python train.py --n_layer=11 --d_model=384 --n_experts=64 --experts_per_token=8 --d_expert=32 --d_shared_expert=0 --activation="geglu" --moe_layers=[0, 1, 2, 3, 4, 5, 6, 7, 8, 9, 10] --router_score="softmax" --normalize_top_k=false --routed_scale=2.45 --balance_loss=0.00608 --balance_bias=false --router_z_loss=0.0001 --init_std_router=0.0157 --lr_router=0.00074 --n_head=6 --n_kv_head=6 --head_dim=64 --vocab_size=47622 --norm="rmsnorm" --norm_place="peri" --norm_eps=1e-05 --positions="rope" --rope_base=10000.0 --rope_fraction=1.0 --qk_norm=false --attn_scale=0.125 --tie_embeddings=true --parallel_block=false --extras=["capped logits"] --init="trunc" --init_std_qkv=0.0245 --init_std_o=0.0305 --init_std_up=0.0351 --init_std_down=0.0351 --optimizer="soap_variant" --lr=0.00721 --lr_mult_o=1.21 --lr_head=0.0111 --grad_clip=1.0 --warmup_steps=200 --schedule="wsd" --decay_fraction=1.0 --decay_shape="linear" --final_lr_fraction=0.0 --batch_tokens=65536 --seq_len=1024 --doc_mask=true --train_tokens=391300000 --steps=5971 --dataset="wikipedia_en"
Below are experts of layer 4 (counted from 0) of a mixture-of-experts language model. Rows are named router (the router's row for the expert), gate (a neuron's input weights, with its number), up (a neuron's input weights, with its number), down (a neuron's output weights, with its number) and show model dimensions 128-255. Each number is 128 + 32 x the weight over its row's rms, rounded and kept within 0 to 255.
Before each expert's rows: "comes after" lists some tokens at least twice as common just before its tokens as in all text. This comes from a sample of Wikipedia text that the model never trained on. Tokens count by the router's weight.

# expert 63
comes after: " |", "0", "3", "4", "6", "%"
router [143 149  98 141 121 144 105 133 147 123 132  85 156 180  71 201 104 128  74  93 126 115 179 121 147 169  80 101 158 116 238  77  94 155 132 105  97 192 120 113  97 140  86  83 147 167 111  64  80  85 158 151 129 110 135 162 137 153 209  86 129 139 147 140 100  99  97 105 131 114 147 105 126 129 143 122 170 104 159  92 137 117 156 114 143 115 111 107 130 171 137 126  85 118  60 132 150 168 137 119 136 137 165  47 179 154 169 165 129  93 152 181  68 104 106 170 153  79 118 138 153 149 128 115 116 162 125 170]
gate0 [144  94 170 157  47 161 122 134 107 135  93 112 140 114  93 131 112 116 173 136  86 116 165 141 125 143 160 124 129 137 185 147 155 142 149 138  63 142  62 135 165 122  92 151 159 129  49  77  92 114 154 142 129  48 111 103 105 183 146 110 181 150 102 148 194 144 186 145  91 147 159 181  90 106  97  97  84 163 140 116 111 170 180  80 153  86 121 113 160 132 148 118 162 111 127 115 134 169 177  42 158 189 146  79  82 175  99 143 156  87 140 186  19 118 129 121 125 110 111 125 113 212 115 117 126 103 117 104]
up0 [124 105 151 175  90 175 139 145 122 174  78 119 141 110 149 115 128 116 178 172 118 155 133 111 176 130 181 118 158 149 211 144 150 114 160  94  89  93 108 127 185  79  95 162 131 111 105  92 132 150 159 115 141  75 151 113  96 118 110 134 202 139 119 170 105 210 189 181 102 161 128 125 117 126 110  90  29 131 140  79  97 109 146 104 144 105  98 131 156  87 180 172 122 122 149 109 107 164  86 111 170 159 161 154 139 141 112 123 174 159 112 171  75 179 157 132 154  85  56 145 127 159 144  90 136 174 148  94]
down0 [ 83 152 140 156 142 130 106 117 160  77  58 134 109 132 114 142 146 105 151 151 140 149 102  87 162 153  84 139 106 159 134 129 142 154 139 158 137 103  98 134 114 109  96 159  80 140 166 112  81  64  77 121 130 117 196 154 103 128 104 161 177 150 139 121 161 133  96 123 152 143 173 137 132 143  54 124 170 101 111 113 125  69 109 156 133  93  81 106 125 139 115  90 166 146 132 132 102 208  43 139 151  84 180 146  82 128 118 145 161 126 166  99 136 199 157  98 115 105  73 105 117 118 107 220  48 117 111  92]

# expert 15
comes after: " |", ":", "|", "N", ";", " /"
router [152 134 104 172 119 123 176 137 131  96 181 146 131 180  58 189  46  74 169 142 145 131 174  83 130 130  97  86 117 131 181 103 123 142 116 114  93 150 159 106 107 136  78 115 117 138 145  56 136 126 175 138  71 121 165 166 142 196 154 122  95 105 110 106 155 175  89  59  91 167 140 133  97 156 138 130 128  98 197 129 127 102 118 101 123 173 116 166 129 160 119 148 115 129 105 152 141 174 192 131  50 104 163 116 139 133 173  97  87 131  93 106 145 113 163 144 118 114 178 136  81 169 101 112  77 175 103 160]
gate0 [156 143 166 161 109 156 107 150 140 110 149 137 100 153 112 135  94 158 152 193 165 115 142  81 118 124 147  28 109 162 134 153 138 161 113 133 178 175 108 122 123 129 110 135  84 160 128  73 160 133 163 167 137 190 120  50 132 196  95 133 128 111 148 115 171 121 139 110 125  70 157 130 112 122 150 154 154 126 152 137 111  71 123 132 123 125  62 160 148 100 162 138 110  81  63 131 152 118 169 125 139 133 152 157  95 146 117 122  95 143 123 139 104 182  85 178  90 120 100 143 128 146 174 105 135  48 148 115]
up0 [119 150 135 132 122  94 125 132 139 116 108  81  76 129 122  83  93 146  71 127 137 159 140 108 126 102 150 116 107  94 134 103 196 106 143 134 143 116 112 103 176 104 116  99 114  82 138 147 219 157 105 122 137 118  98 106 115  96 120 131 116 148  97 143 162 129 154 161 194 144 163  91 150  80 139 132  86 134  62 115 162 115 122 134 111 129 141  86 138 220  95 154 166 109 173 142 112 108 148 110 124 149 103  63 129  70 151  32 148 123 109 122 102  89 124 109 121  96 143  72 162 125 159 128  88  60 136 164]
down0 [121 102 103 191 146 100 111 189 117 129 124 109 133 138  24 146 163 108 142 167 112 142 152 150 155  88 153  68 165 148 106 127 174 125  90 106 126 119 111 120 130 110 157 126  94 135 103  82 164 158  78 103 106  65 150  73 102 133 127 116  85 133  98 118 114 137  35 139  88 105 166  97 145  74 145 126 147  73 147 176 106  77 123 125 140 127 170 146  92  82 105 116 167 133 168 159 112 154 129 170 103  70 128 122 178 137 101 122 143 194 209 107 122 126 163 157 176 111  64 130  94 146 123 103 111 127  96  96]

# expert 3
comes after: "0", "7", "3", "4", "2", "6"
router [145 149  97 147 110  95 160 166 151 124 138 164 134 183  75 196 115 124 139 111 153 143 159  83 122 149 109  91 179 132 155  62 138 119 116  81 112 163 151 125 127  97  67 138 161 162  83 123 163 134 139 135 115  69 135  88 162 188 167 135 120 136 114 160  67  92 124 120 105 140 115  91 157 140 151 133 119 131 108 135 149 115 130 107  43 136 150 103 172 180 164 122 166 109 113 119 124 178 105 141  83 145 145 122 174 129 144 198 133  97 156 154  68  89 124 174 195 174 149 121 138 185 138 149 130 194 133 171]
gate0 [105 112 154 134  73 116 135 178 153  69 184 139 127 129 140 148 135  84 125 138 137 150 128 118  55 106 188 137 129 101 161 168 185 181  97 127 108 128 107 105  68 150 154  94 161 121 171 141 102 136 182 151  44 138  86 125 182 172 103 107 185 109 124 152 178 105 156 157 124 153 151 130 138 142  86  79 163 141 106 110 109  79 191 114  93 115 126  65  94 108 100  85 122 124 118 169  95 110 165  86 142  72 106  31  84  79 167 125 109 132 145 127 143 105  96 141 152 206 134  97 170 134 130 171 139 108 143 196]
up0 [ 91 134 127 144 161 133  95 128 142 171  80  79 101 168  95  71 143 140 123 106 161 169 135 168 205 135  93 155  84 150  89 112 102  75 182 107 142 169 109 146 123 117  89 150 139 120  78 121 129  88 134 137 147 142 127 121 129 116 156 184 135  98 141 117 151 128 135 140 148  88 150 153 123 116 157 145 141 130 155 203 116 172  86 108 160 174 123 158 151  95 146 146 161 153 117 111 174 194 138 199 112 129 188 169 129 206  94 105 136 125  89 120 134  84 101  96 119  99 118 161 151  85 140 118 125 104 125  61]
down0 [127  36 155 118 155  31 143 157 189  98  83  83 107 165  74 101 154 135 157 106 161 132 123  93  89 126 146 108 111 151  99 127 182 174 131  91 122  79 111 126 137 195 128 134 135  96 148  98 138 135 189 105  81  91 118 125 128 157  55  98 136 161 107  82 119 127 109 114  81 154 188 102 114 146  91 114 169 158 114 115 148  74 137 113 103 160  79 122  64 100 126 145 131 128 100 101 132 132 126  92 176  92 166  94 101 111 133 104 158 141 114 136 197 125 113  89 148 163 103 120 165 103 131 177 121 149 134  67]

# expert 31
comes after: "\n", ".", "==", ")", " ==", "==="
router [151 134  57  80  73  97 127 132 133 135 220 125 180 164  69 158  92  29 110 146 114 199 106 175  96 151 166 114 164 109 146 121  88 123 183 129 142 122 120 126 103  97 139 113 186 129 128 120 121 143 123 152  86 128 175 136 154 156 156 112 103  96 124 158 103 112 140 116 133 128 143 116 127 144 178 133 145  82 118 116 120 131 162 135 186 134 178 158 116 129 180 123  92 110 116 132 129 134 178 141 103 164 172  36 181 153 133 151 101 126 155 159 131  99 115 159  98 150 186 178 135 184 135 105 144 154 138 130]
gate0 [121 166  93 151 109 158 109 138 128 128 141 111 179 101 148 126 137 137 108 185 132  79 116 164 169 125 137  94 104 114 117 167 146 139 149 130 112  99  75 120  98  93  81 160 114 135 126 118 159 130 125 148 113 173 131  89 180 185  81 176 179 121 167 155 121 168 169  75 146 158 151 112  73 138 109 139  81 105 114 114 137 125 100 118 156 119 155 147  71 151 115 168 177 144 115  94 114 132  60 133 120  56 133 112 156 111 169 112 175  83 172 135 161 130 137 141 174 101 146 151 118 189 103 141  93 127 135 129]
up0 [128 181 152 105 159 118 105 144 100  96 159 114 142 153  85 146 119  94  89 137  91 158 182 174 114 113 145 126 123 193  92 165 135 119 158  96 109  92 131 127 107  53 150 117  96 122 138 142 138 107 151  94  89 115 159  85 148 145 147 148 184 136 137 150 102 132 110 113  81 190 173 105 102 108  99  79  90 118 137 136  98 111 115 156 140 102 132 108  54 116 109 209 171  89 120 138 160 179 121 149  98 101 174 121 136 122 123 131  74 183  88 152 167  97  85 141 136 123 107 198 190 152 131 172 104 148 111 128]
down0 [116  90 126  65 124 116 142 150 122 118  76  73 112 140 115 207 122 120 132 150 121 100  85 110 137 183 122 153 125 146 109 102 160 175  94  49 176  88 166 192 163  86 131 125  83 126 149 157 106 117 196 127 162 107 130 120 148 118  51  92  51 124 149 142 105 179 166 131 180  84 130 200 102 148 175 128 119 131 141 148  90 157 126 127 137 150  73 110 111 128 161 190 121  31 105 175 148 124 144 129 105 121  78 126  88 131 101 110 108 113 162  95 165  93  81 111 119 116 163 146  76 139 133  80  74 143 147 131]

# expert 42
comes after: "\n", "   ", " BE", " co", "     ", " al"
router [146 157 106  79 128 125 135 154 129  95 121 139 209 160  63 208 135  33 105 127 112 121 146 101 140 135 124 116 133  60 170 117 176  82 167  63 132 143 195 134 159 120 149  88 165 122  92  80 101 131 166 147 106  62 161 141 160 190 160 134 110 139 115 125  99  94 111 133 133 190 144 175 162 134 157 160 160 111 160  99 152  54 140 149  96 151 166 105 184 116 158 140 130 117 114  86 100 126 124 185  81 160 175  64 139 169 169 195 128 123 183 149  98  83 155 158  90 135 132 178 138 112 103 121 169 171 143 177]
gate0 [ 37 151 138 137 133  76 159 145 127 164 124 127 155 135  87 131 103 190 113 192 100 174 140 116 184 104 102 170  94 141  90  51 157 152 138 150 113 146 166  68 120 107 117 136 140 133 160 101 125 123 105 126  99 108 126 118 149 160 180 170  60 180  98 122  73 124 122 111 114 112 197 117  95 191 110 101 123 156 115 153 125 158 138 142 136 131 130 135  64 131 160 127 143 135 164  76 129 138 150 188 169 132 121 100 131 138 187 132 101 131 123 167  95  99 115 211 103  95 110 166 154 123 131 121 126 125  58  95]
up0 [ 65 218 154 126 136  68 136 122 145 152  78 177 144 147  91  61  94 128 144 181 133 135  99 139 113 148 105 140 115 137  49 105 119 124  78 129 149 151 135 120  68 136  84 100 134  86 153 114 159 150 117 118 104  99 120 165 161 151 182 159  92 197 124 118  83  59 154 151 136 188 138 138 131 153 179 116 155 151 130 177  75  92 172 166 160 157 151 162  76  77 192 136 152  78 134 109  87 152 111 183 120 155  86 122 127  90 149 107 121 120 163 133 134 119 133 209 121 153 157 137 135 113  86 102 118 145 124 107]
down0 [157 146  86 133 111 120 165  85 116 126 183 148 103 137 203 115 170  86 120 200 183 185 131 134 139  85 119 139 121 136 105 115 109 120 145  68 169 169 107 113 117 158  87 128 108 153 142 179 121 114 209 141  91 133  80 121  63 104 138 145 107 120 113 167  88 118  90 145 144 121 131 160 132  97 100 143 139  93 111 185 146 121 120  96 179 162 126 147 152 143 142 138 129 137 106 101 145 136 167 147 110  77 147 100 140 144 121 140  83 122  97 134 112 102 109 126 117 207 171  88 135 143  99 128 175 110 137 122]

# expert 19
comes after: " |", ";", "-", " km", ":", "5"
router [196 149 116 147  92 151 122 148 119 101 136 110 202 215  79 160  66 108 139 104 169 113 155  97  99 142 114  81 144  78 132 130 128  82 135 101 130 194 105 119 117 159  94  92 183 189 146  21 106 135 139 130 117 108 164 108 211 164 139 103 124 131 118 130 125 102 105 131 113 119 156  89  98 124 166 160 160 154 209 119 162  92 147 114 129 163 134 149 101 144 125 177  74 114 100 136 141 173 144 153 131  98 189 132 204 154 171 131 134 133 119 140  80  88 187 175 139 101 170  97  72 178  83 111  96 176 139 179]
gate0 [132  91 116 130  95 174 142 146  91 160 143 143 119 108  74 207  88 188 119  63 102 139  88  97 132  94  37 135 126  89  87 207 104 176 119  79 136 141  80 162 161 123 140 108 162  78 173 114 142 158 128  96  64 100 184 182 109  72  67 108 123 138 128 122  86 150 166 135 130 102 165 104 163 171 147 105 177 122 107  77 102 141 149 129 111  82 131 139 128 144 161 133 158 160 119 107 134 137 148  90 179  66 141 156 130 140 137  95 130 143 173  86 143  96 162 112 125 146  97 143 134 112 116 101 131 175 100 164]
up0 [120  98 159  93 129 165 101  83  79 155 186 132  69 179 127 148  79 138 175 102 134 151 118 105  59 118 101 143 124  65 130 142 165 139 113 146 117 126 141 162 115 108 167 165 145  38 157 121 104 180 180  89 130 113 148 103 136 113 100 123 175 110 174 142 107 167 162 132 174 138 120 137 145 109 154 140 184 112  88 118  87 101 144 171 125  96 165 160 121  76 124  90 145  87 119  92 104  76 144  92 182  95 143 105 104 132 148 126 173 127  99 178  90 117 133 112 140  97 128 113 194  83 175 148 147 124 108 111]
down0 [159 141 141 114 163 131 112  87 156  75  88 131 134 141 172 147 185  95 203 191 161 142 146 140 167 115 174 152 106 103 205 111 105 179 134 106 128 155 129 144  67  83 164 159 150 122 163  97  76 103 145 130 154 140 151 165 106 150 104 103 128 102 110 123 105  93  83 164  51 171 123 122 161 128 123 105 104 136 149 175 104  99  96 127 148  68 127 138 181 162 154 193  62 141 137 123 133 120 167 148 104 137  71 102 189 112 136 143  96 150 119  37 224  85  73  93  99 160 110 123 114 185 154  74 138  89 116 186]

# expert 1
comes after: " |", "|", " October", "\"", " July", ")"
router [160 128  83 120  97 120 131 129 126 115 120 121 146 121  63 176 122 105 101 102 127 165 149 107 112 184  79  76 142 106 157  76  89 112 113  84 115 220 149 102 117  78  97  79 129 139 105  68 113 117 153 111  93  75 101 173 126 136 175  94  77 138 125 150 116  90 104 114 122 135 166 131 124 153 128 144 117 120 117 132 139 129 157 122 142 135 132 122 149 179 151 129 131 137  68 139 164 152 203 169 100  91 178  40 173 155 201 172  98  71  81 147 111 113 122 110 132 124 152 116 160 168 155 173 123 162 138 139]
gate0 [155 107 167 129 100 111  97 153 128 163 138  78 120 132 158 171 142 106 134 180 202 158 173  94  77 161 141 160 101  98  65 118  81 117 156 108 157 102 180  77 159 106 108 173 180 119 188 108  95 136 153  89 139 128  37 131 187 166 164 144 160 155 156  95  97  76  90  70 202  68 203 136 125 149 121 147 145 152 158 142 132 133 109 152  85 138 162 110  94 150  99 106 151 140  89 126 128 136 101 125 174 114 184 133 201 122  80 154 140 122  95 161 105 102  84 118 130  85 164 125 112 164 125  62 215 103 148 189]
up0 [145  88 144 135 122 179 144 204 108 107 178  89 112 113 130 158 168 134 134 147 148 115 124 151 103 142 129 110 117 148 133  85 150 111 144  76 150  95 114 115 114  71  92 181  91 154 167 135  75 151  94 136 124 104  90 169 137 167 195  69  88 144 175 151 139 104 101 110 140 136 139 168 157 104  82 188  88 126 139  96 120 122 163 150 150 178 162 184 122 109  93 101  92 154  63 113 125 175 131 117 130  91  92 144 125 163  88 157 126 172 141 115 144  81  66 156 151  76 122  75 159 150 140 142 169 103 154  87]
down0 [104 110 106  48 155 144 158  97  89  97  59 128 150 106 176  93 145 128 121 114  71 145 115 187 139  58  63 101 165  93 129 149 111 158 115 117  98 169 121 111 146 107 154 107 148  84 163 161 147 127 161 111  97 106 149  80 121 102 117 134 168 129 106  94 140 177 159 157  58  55 106  90 131  96  82 116 156 172 111 124 139  91 126  90 152  76 136 122 157  71 122 112 151 221  68 126 152 158  61 138 169 159 136 135  90  72 137 102 171 110 139  79 100 170  78 209 113 186 150  94 108 108 150  88 153  93 109 150]

# expert 33
comes after: "1", "9", "8", " F", " g", " p"
router [155 148  63 143  95 105 123 158 158 134 160 140 163 174  84 216  89  70 159 136 158 139 146  63  83 188 113  66  95 101 204 122 140 125 175  89  94 159  76 116  92 121 150 121 142  99  99 128 121 130 176 173  69 120 179 150 149 161 127 150 132 151 157 106 127  96  83  47 151 155 137  90 134 192 173 153 178 140  60 101 158  95 102 156 161 115 111 125  64 136 148 171 136 136 113 166 178 135 105 173 132 101 168  90 161 144 120 195 154 129 135 154  85 101 179 133 140 114 151 130 100 169 168 136 117  94 141 203]
gate0 [111 108 176  87 146 155 150 131 119 167  97  86 110 116 109 180 133 109 155 188 125  95 160 121 134 137  98 136 185  88 110 183 171  83 159 133 195 137 137 154 118 147 120 135 140 185 110  78  95 153 171 163 126 122 122 148 110 157 142 112 127 133 107 131 147 146 126  92 127 109 193 123  71 185 109 103  72  86 132 102  84 160  66 125 151 136 162 145 103 154 119 150  76 145 101 129 175 165  78 135 121 131 120 103 162 149 135  54 144 152  74 122 123 167 163 160 105 108 151  64 126 118 176  81  81 152 139 125]
up0 [162  96  71 136 116 151 143 149 159 125 140 123 123 137 162  89  21 118  90  63 101 164 152 197 120 123 242 122 142 175  94 128 153 150  80  59 120 103 132 150 153  93  82  65 139 149 105 138 114 147 105 122 127 136  89  85 164 136 126 164  94 132 114 185  59 105 194 129  97 107 114 129 132 127 151 118 140 129 137 138 101 144 115 196  49 132  75  78 128 117 128 115 152 163 122 133  71 111 222  95 161 125 115  92 140 162 112 112 135 128 151  86 109 128 193 168 122 122 115 168 170  96 157 113 167 160 145 140]
down0 [164 109 170 153 138 133 176  98 124 126 124 139 120  55 179 127 146 161 108  54  93 125 145 123 134 148  74 163 193 121 125  88 140 118  54 158 127 124 130 143 122 131 137 141 226 141 100 124 125  73 163 156 126 170 123 183 146 160 196  96 123 146  99 168 123 120 106 184 111 118 149 100 125 112  68 187 126 103 153 130 122 120 172 161  61 156 141 139 140 154 135 129  90  91 143 111 134  93 127 102 120 186 100 146  82 166 124 154  63 126 110  95 136 133 118 116 154 109  88  82 151 113 161  83 157 123 111 125]

# expert 28
comes after: "\n", ".", "==", "===", " and", " in"
router [166 144  83  82  84 108 140 118 134 110 145  81 192 169  53 145  91  98 107 121 128 172 146 175 103 190  96  75 142  82  95 134 168 126 139 152 128 127 120  88 106  89 158  61 163 108  80 100 159 157 149 154 125 128 143 177 128 202 163 140  92 160 120 170  94 171 107  67 107 178 159 107 130 152 152 111 130 114 103 129 108  78 157 136 185 146 142 116 106 152 130 146 205 119  81 101 117 159 126 127 108 112 179  87 164 134 206 155 156 126 109 124 103  87 161 145  99 143 153 131  84 141 158 110 186 155 125 159]
gate0 [108 112 160  97 127 122 150 114 165 124 141  82  96  80 124 106 113 182  70  91 131 108 160 121  71 215 105 133 183 100 108 125 124 164 113  97 142 127 119 149 159 134 133 111 117 125 140 160 151 187 151 160  99 115 110  52 126 133 166 109  50 107 136 149  90 141 133 150  85 125 144 189  96 135 152 167 153 114  81 150  73 155  84  79 142 139 157 159 140 151 187 134 144 117 144 165 133 135 147 142 124 136 103 128 166 108  97  90 144 164 164  94 128 112 121 106 101 133 114 118 118 212 147 143 133 121 128 132]
up0 [118 144 131 113  98 136 135 124 172 133 140  36  93 117 142  97 108 140  75  98 136 131 154 163 100 217 119 119 192  82  87 120 134 140 115 133 154 130 119 124 146  97 156 127  79 136 142 159 163 166 139 174  89 124 140  97 141 131 144 121  61 104 131 155  77 146 153 131 114 114 153 153 106 132 157 136 185  97  80 142  79 162  52 102 135 108 198 153  97 164 170 167 149 128 163 141 142 115 117 105 127 153 128 116 209  95  87  88 134 139 134 117 140  81  98 117  94 136 139 169  99 181 138 144 147 113 100 172]
down0 [ 79 160 126 172 210 130 104 195 165 110 169 125 167 184 109  94 122 166 138 185 126 121 167 143 100 130 165 102 108 112 180 131  80 159 137 126 154  99 154 128 115 140 171 104 147 110 167 185 162 124 117 113  98 154 161 124 105 160 114 153  82 134 130 115 141 132 151 138 173 131 149 146 148 104 112 169  93  71 146 115  59 178 132  86 209  85 135 110 132 121 109 126 155  85 182 111 140 131 128 103 111  87 141 148  93 112 146 175  99  82 139 130 124  81 139 100 161 167  99 107 168 178  75 163 135  87 104 146]

# expert 29
comes after: " the", " a", " and", " The", "s", " his"
router [158 143  95 132  76 119 104 153 120 154 196 102 159 168  87 213  86  90 141  74 153 150 162 118 114 173 132  32 127  91 112 101 102 125 197 165 149 164 139  57 142 109 120  84 162 163  71 118 152 143 158 137 147 119 112 126 131 144 130  93 112 130 110 152 103 134  85 110  43 169 132 140 158  88 184 158 159 150 115 127 154  97 143 177 110 140 159 138 112 156 121 160 162  33 114 116 140 140 154 143  81 131 163  93 162 156 178 158 102 113 114  96 120  51 131 156 112 106 175 107  99 150 121 147 159 179 130 176]
gate0 [146 112 146 133 150 165 120  56 110 110 168  37 184 128 161 152 126 108  94 107 111 138 119 180 165 109 159 112 115 112 119 144 166 173 144  58 147 180 172 170 227 181 129 138 175 158 148 108 155 127 129 175 150 113 116  90 147 103 180 146 120 128 104 132 136 101 117 169 142 117 131 184 118 155 141 135 181 121 113 141  75 136 126 130 173  92 146 136  99 128 103 128 113 146 182 105  71  91 133 102 127 170 128 126 133 142 130  97 121 150 159 151 134 128 174 176 141 129 116 106 136 149  99  95 107  51 125 146]
up0 [122 117 154 138 155 137 119 127  94 150 169  95 159 225 212 141 133  87  77 137  83 102 126 182 149 125  79  86 118  96 137 122  81  74 154 148 148 169  76 129 182 211 164 113 177 150 154 129 154 117 133 170 129 138 130  91  60 141 165 128 141  95 146 138 157  73 136 164 129 111 119 142 151 118 190 143 105 166 151 119 117 119 166 198 154 145 131 144  86 169 121 153 113 188 180 103 174  83 168 114 121  99 127 104 170 142 142 128 103 151 142 138 108 157 185 103 121 129 120 107  47  70  97 128  91  93 168 132]
down0 [107 110 110 132 119  86 120 186 159 123  64 158 107  58 133 139 156 153 109 126 144  93  95  63  67 108 136 143 158 173  59 175  66 110 152 197  93 183 160  76  52  86 115 144  88  61 128 136 153 153 118 111 156 171  78 113 138 129  93 164 119 134  79 125 139 152 128  73  84 177 172 138 142 142  97 121 108 127 109 131 109 118 117 148  99 152 132  69 122 120 150  93 124  44 144 154 131 123  85 118 112  96  70 125  49  68 102 124 168  99  99 164 153 136 108 146 120 145 129 122 120  96 117 148 174 201 106 108]

# expert 51
comes after: ",", "-", " of", ":", " and", " by"
router [147 133  97  85  94 118  87  86 131 150 167 109 165 213  76 171 105  81  99  81 130 131 132 152 159 163  70 119 173  60 232 147 137 102 133 136 105 189 134  90  96  70 114  63 148 161  93 105 135 131 167 157 143 131 125 112 121 172 158 118 120 115  89 170 106 131 124 107  74 165 153 144 116 138 137 118 132 150 170 108 157  42 157 115 145 142 141 128 175 183 148 155 135  96  56 109 144 175 110 122  52 126 155  85 152 121 143 164 129 100 130 143 126  84 136 166 150 137 148 172 106 139 176  86 148 144 129 156]
gate0 [112 131 161  76 155 155 136 139 162 156 133  88  77  81 174 174 119 173 107  98 149 174 126 174 163 181 184 184 150 117 238  95  86 145 154 176 104 175  57 152  92  86  92 140 115  86 122 142 159 117 169 157 159 126  92 126 122 112 143 153  91  92 145 157 130  97 115 174 136 182 142  85 120 160  96 120 121  84 100  88 159 166 103 140 158  68 160  76 152 144 155 158 134 115 128 107 186 157 141 111 112 120 123 111 160 127  44 172 131 143 152 156  85 111  90  87 131 137 155 134 139 126 185 127 139  76 121 122]
up0 [137  90 141 132  98 137 102 137 119 164 115 155 160 186  95 149 174 123 123 162 181 100 107 149 130  68  65  96 102  81  61 146 162 140  80 117 165 101 145 137 107 125 152 122 128 173 144 142  96 120 131 146  97 153 141 104 141 130 110  94 127 123 115 103 101 101 145 119 138 144 135 150 156 146 159 119 118 169 126 155 128 112 137  44 139 139  88 163 130 131 135  71  68 152 180 140 126 113 113 113 162  90 140 115  79 189 174 106 188  70 101 121 172 156 184 103 129 125  94 146 156 134 150 102 118 166 121 149]
down0 [110 128 137 150 136 194 155 121 140 161 160 141 104 100 116 171  87 118 183 157  79 155 124 143 168  81 141 103 120 138 180 111  83 150 138 103 108 206  36 101  84 143 111  92 147 178 164  81 153  86 127 131 121  42 123 119 145 118 142 184 132 129 137  95 146 147  99 132  99  81 128 124 153 127 107 203  99 155  89 128 127 105 125 120 123  78 173  66  95  76 116 140 104 119 106 137 163 103 183 168 182 134 137 180 105 139 116 132 132 116 198 139  38 136 162 179 110 129 123  83 160 116 100 123  77 107 152 155]

# expert 47
comes after: "\n", " co", " re", " non", " BE", " March"
router [130 162  92  43 136 144 160 145 137 104 101  99 168 157  66 178 100  34 123  94 134 151 189 112 106 140 124 132 140 103 175 108 141 102 183 110 149 140 135 113  94 122 145  32 103 164 121 114 128 111 100 162  64  91 176 149 137 162 166 126  94 117 111 161 128 101 129 151 115 134 130 143 162 163 200 137 172 102 126  80 118  74 131 144  74 150 138 113 114 106 145 137 107 108  70 102 140 139 181 112 122  93 193  76 188 159 131 144 134 109 121 187 101 108 150 134  90 143 144 174 124 148 158  77 152 132  94 122]
gate0 [102  94 105 125 119 118 128 169  93 121 120 112 129 114  75 124 155 141  79 108 124 182  71  78  94 137 111 112 153 116 118 109 151 119  77 173  51 142 157 148 191 123 100  74  84 121  71  54 169 142 166 119 110 135 183 168 121 103 126 153 154  71  96 121 112 113 104 128  64 118  51 167 131 108 169 103 134 129 106 110 139 131 166 156 133 151 112  61 141 179 142 153 130  88 123 148 101 163 191 140  91 127  74 159 120 126 153  85 121 118 115 166  91 118 184  90 133 166 132 133 136 172 106 106 137 137 142 117]
up0 [117 133  93  90 139 195 122 186 117 114 126  99 129 117 124 195 142  86  93 128 156 180 128 140 148 128 101 145 120 168  96 152 122 143  97 158 116 146 153 199 157 121 112 108 100 141 144  94 144 121 136 121 152 169 128 165  89  98 108 140 136 106 125 122 149 150  85 184 103  78  79 143 139 132 162 129 159 112  32  96 113 193 180  86 121 151 148 133  77 136 133 150 112 146  87 122 126 132 155 123 123 127  53 186 134 149 153  81 134 152 157 140 147  93 230  34 167 151 100 124 126 153 117  83 133  25 147 134]
down0 [138 168 133 110 151 150 129 105 161 149 171 125  78 159 123 165 132 151 161 189 128 127 129 199 115 148 126 125  98 159 127 159 113 182 107 133 156 110 152 160 166 203 110 101 126 100 155 173 146 101 140  95 141 102  89  98 192 122 124 140 111 133  79 141 108 174  78 150 126 106  99 166 128 161  70  89 116 107  91 187  90 129 127 170 103 197 197 135 161 137  65  92 136  79 119  97 191 176 136 140 136 104 100 107 122 173 176 107 102 142  95 129 107 117 110  95 104 104 107 138 204 124 159 124 107 149 153 169]

# expert 18
comes after: " |", ")", "\n", " —", "%", " ·"
router [153 195 111 108  88 146 115 104 134 144 122  73 163 200  65 159  95 115  99 113 206 121 110  98 116 148 108  69 142 112 200  94 102 112 178  82 101 168 144 135  84  66 137  74 156 228 110  94 110 109 183 145 112  82 137 175 147 151 174 135 179 123 103 141 133 117  80 151 114 119 160  63 131 137 149 105 176 120 174 105 121  96 106 134 178 116 117 111 110 114 167 129 128 107  70 129 105 117 135 128 136 143 193 103 234 170 164 163 183  38 125 156 144 114 101 174 137 122 143 134 155 179 127  68 128 160 112 217]
gate0 [159 129 149 156 163 152 123  87 140 115 132 164 102 136 199 115 146 153  88 128 190 124 154 141 100 167  76 129  70  93 128  77  86 111 157  78 125 135 162 109 125 138 163 156 160  97  69 181 112 143 147  97 200 107 148 157 108  86 171 102  79 127 142 115 109 121  96 134 128 132 140 135 113 130 144 133 146 169 107 142 126 128 120 119 137 159 140 102 140 202 100 127 118 126 166 139 128 125  67 122 191  69 111 207 164 122 123 160 174 141 183 136 204 179 170 162 104 152 126 131 131  70 143 131 109 120 126 159]
up0 [171 133 152  92 150  58 111  99 117 128 129 152 134 116 220 124  98 110 152 135 162 164 113 145 127  79  90 153  88  53 138  99 100 130 131  68 137 116 109 125 118 117 148 116 138 107  77 147 156 170 132 118 169 148 143 150  84  92 160 114  84 142 189 130 133 129 137 132 121 125 110 129 121 148 138 112  90 141 100 183 130 150 127 143 100 143 127 137 177 175 129  92 163 126 108 133 125  88 100 117 200 106  97 124  93 150 142 147 183 179 171 100 185 164 140 141 126 155 131 120 130 126 179 137 156 100 108 118]
down0 [ 83 131 175 129 160 107 133 129 122 136  97  83  20 103 160 102 146  95 126  53 133 178 131 139 178 126 142  69 154 163  88  80 173 102 128 113  96  89 122 182 139 144 111 108 143 130 110 186 170 145 110 121  92 132 113 111 101 101 133  59 125 158 115 146 114  95 147 160 163 122 113 130 161 120  74 155 100 148  90 149 133 164 104 137 117 208 185 139 139 110 100 152 115 181 118  74 122 100 154 114 143 116 146 174 136 142 121  82  89 181 119 159 150 108  54 112 149  88 153 121 159  96  94 110 118  58 107 111]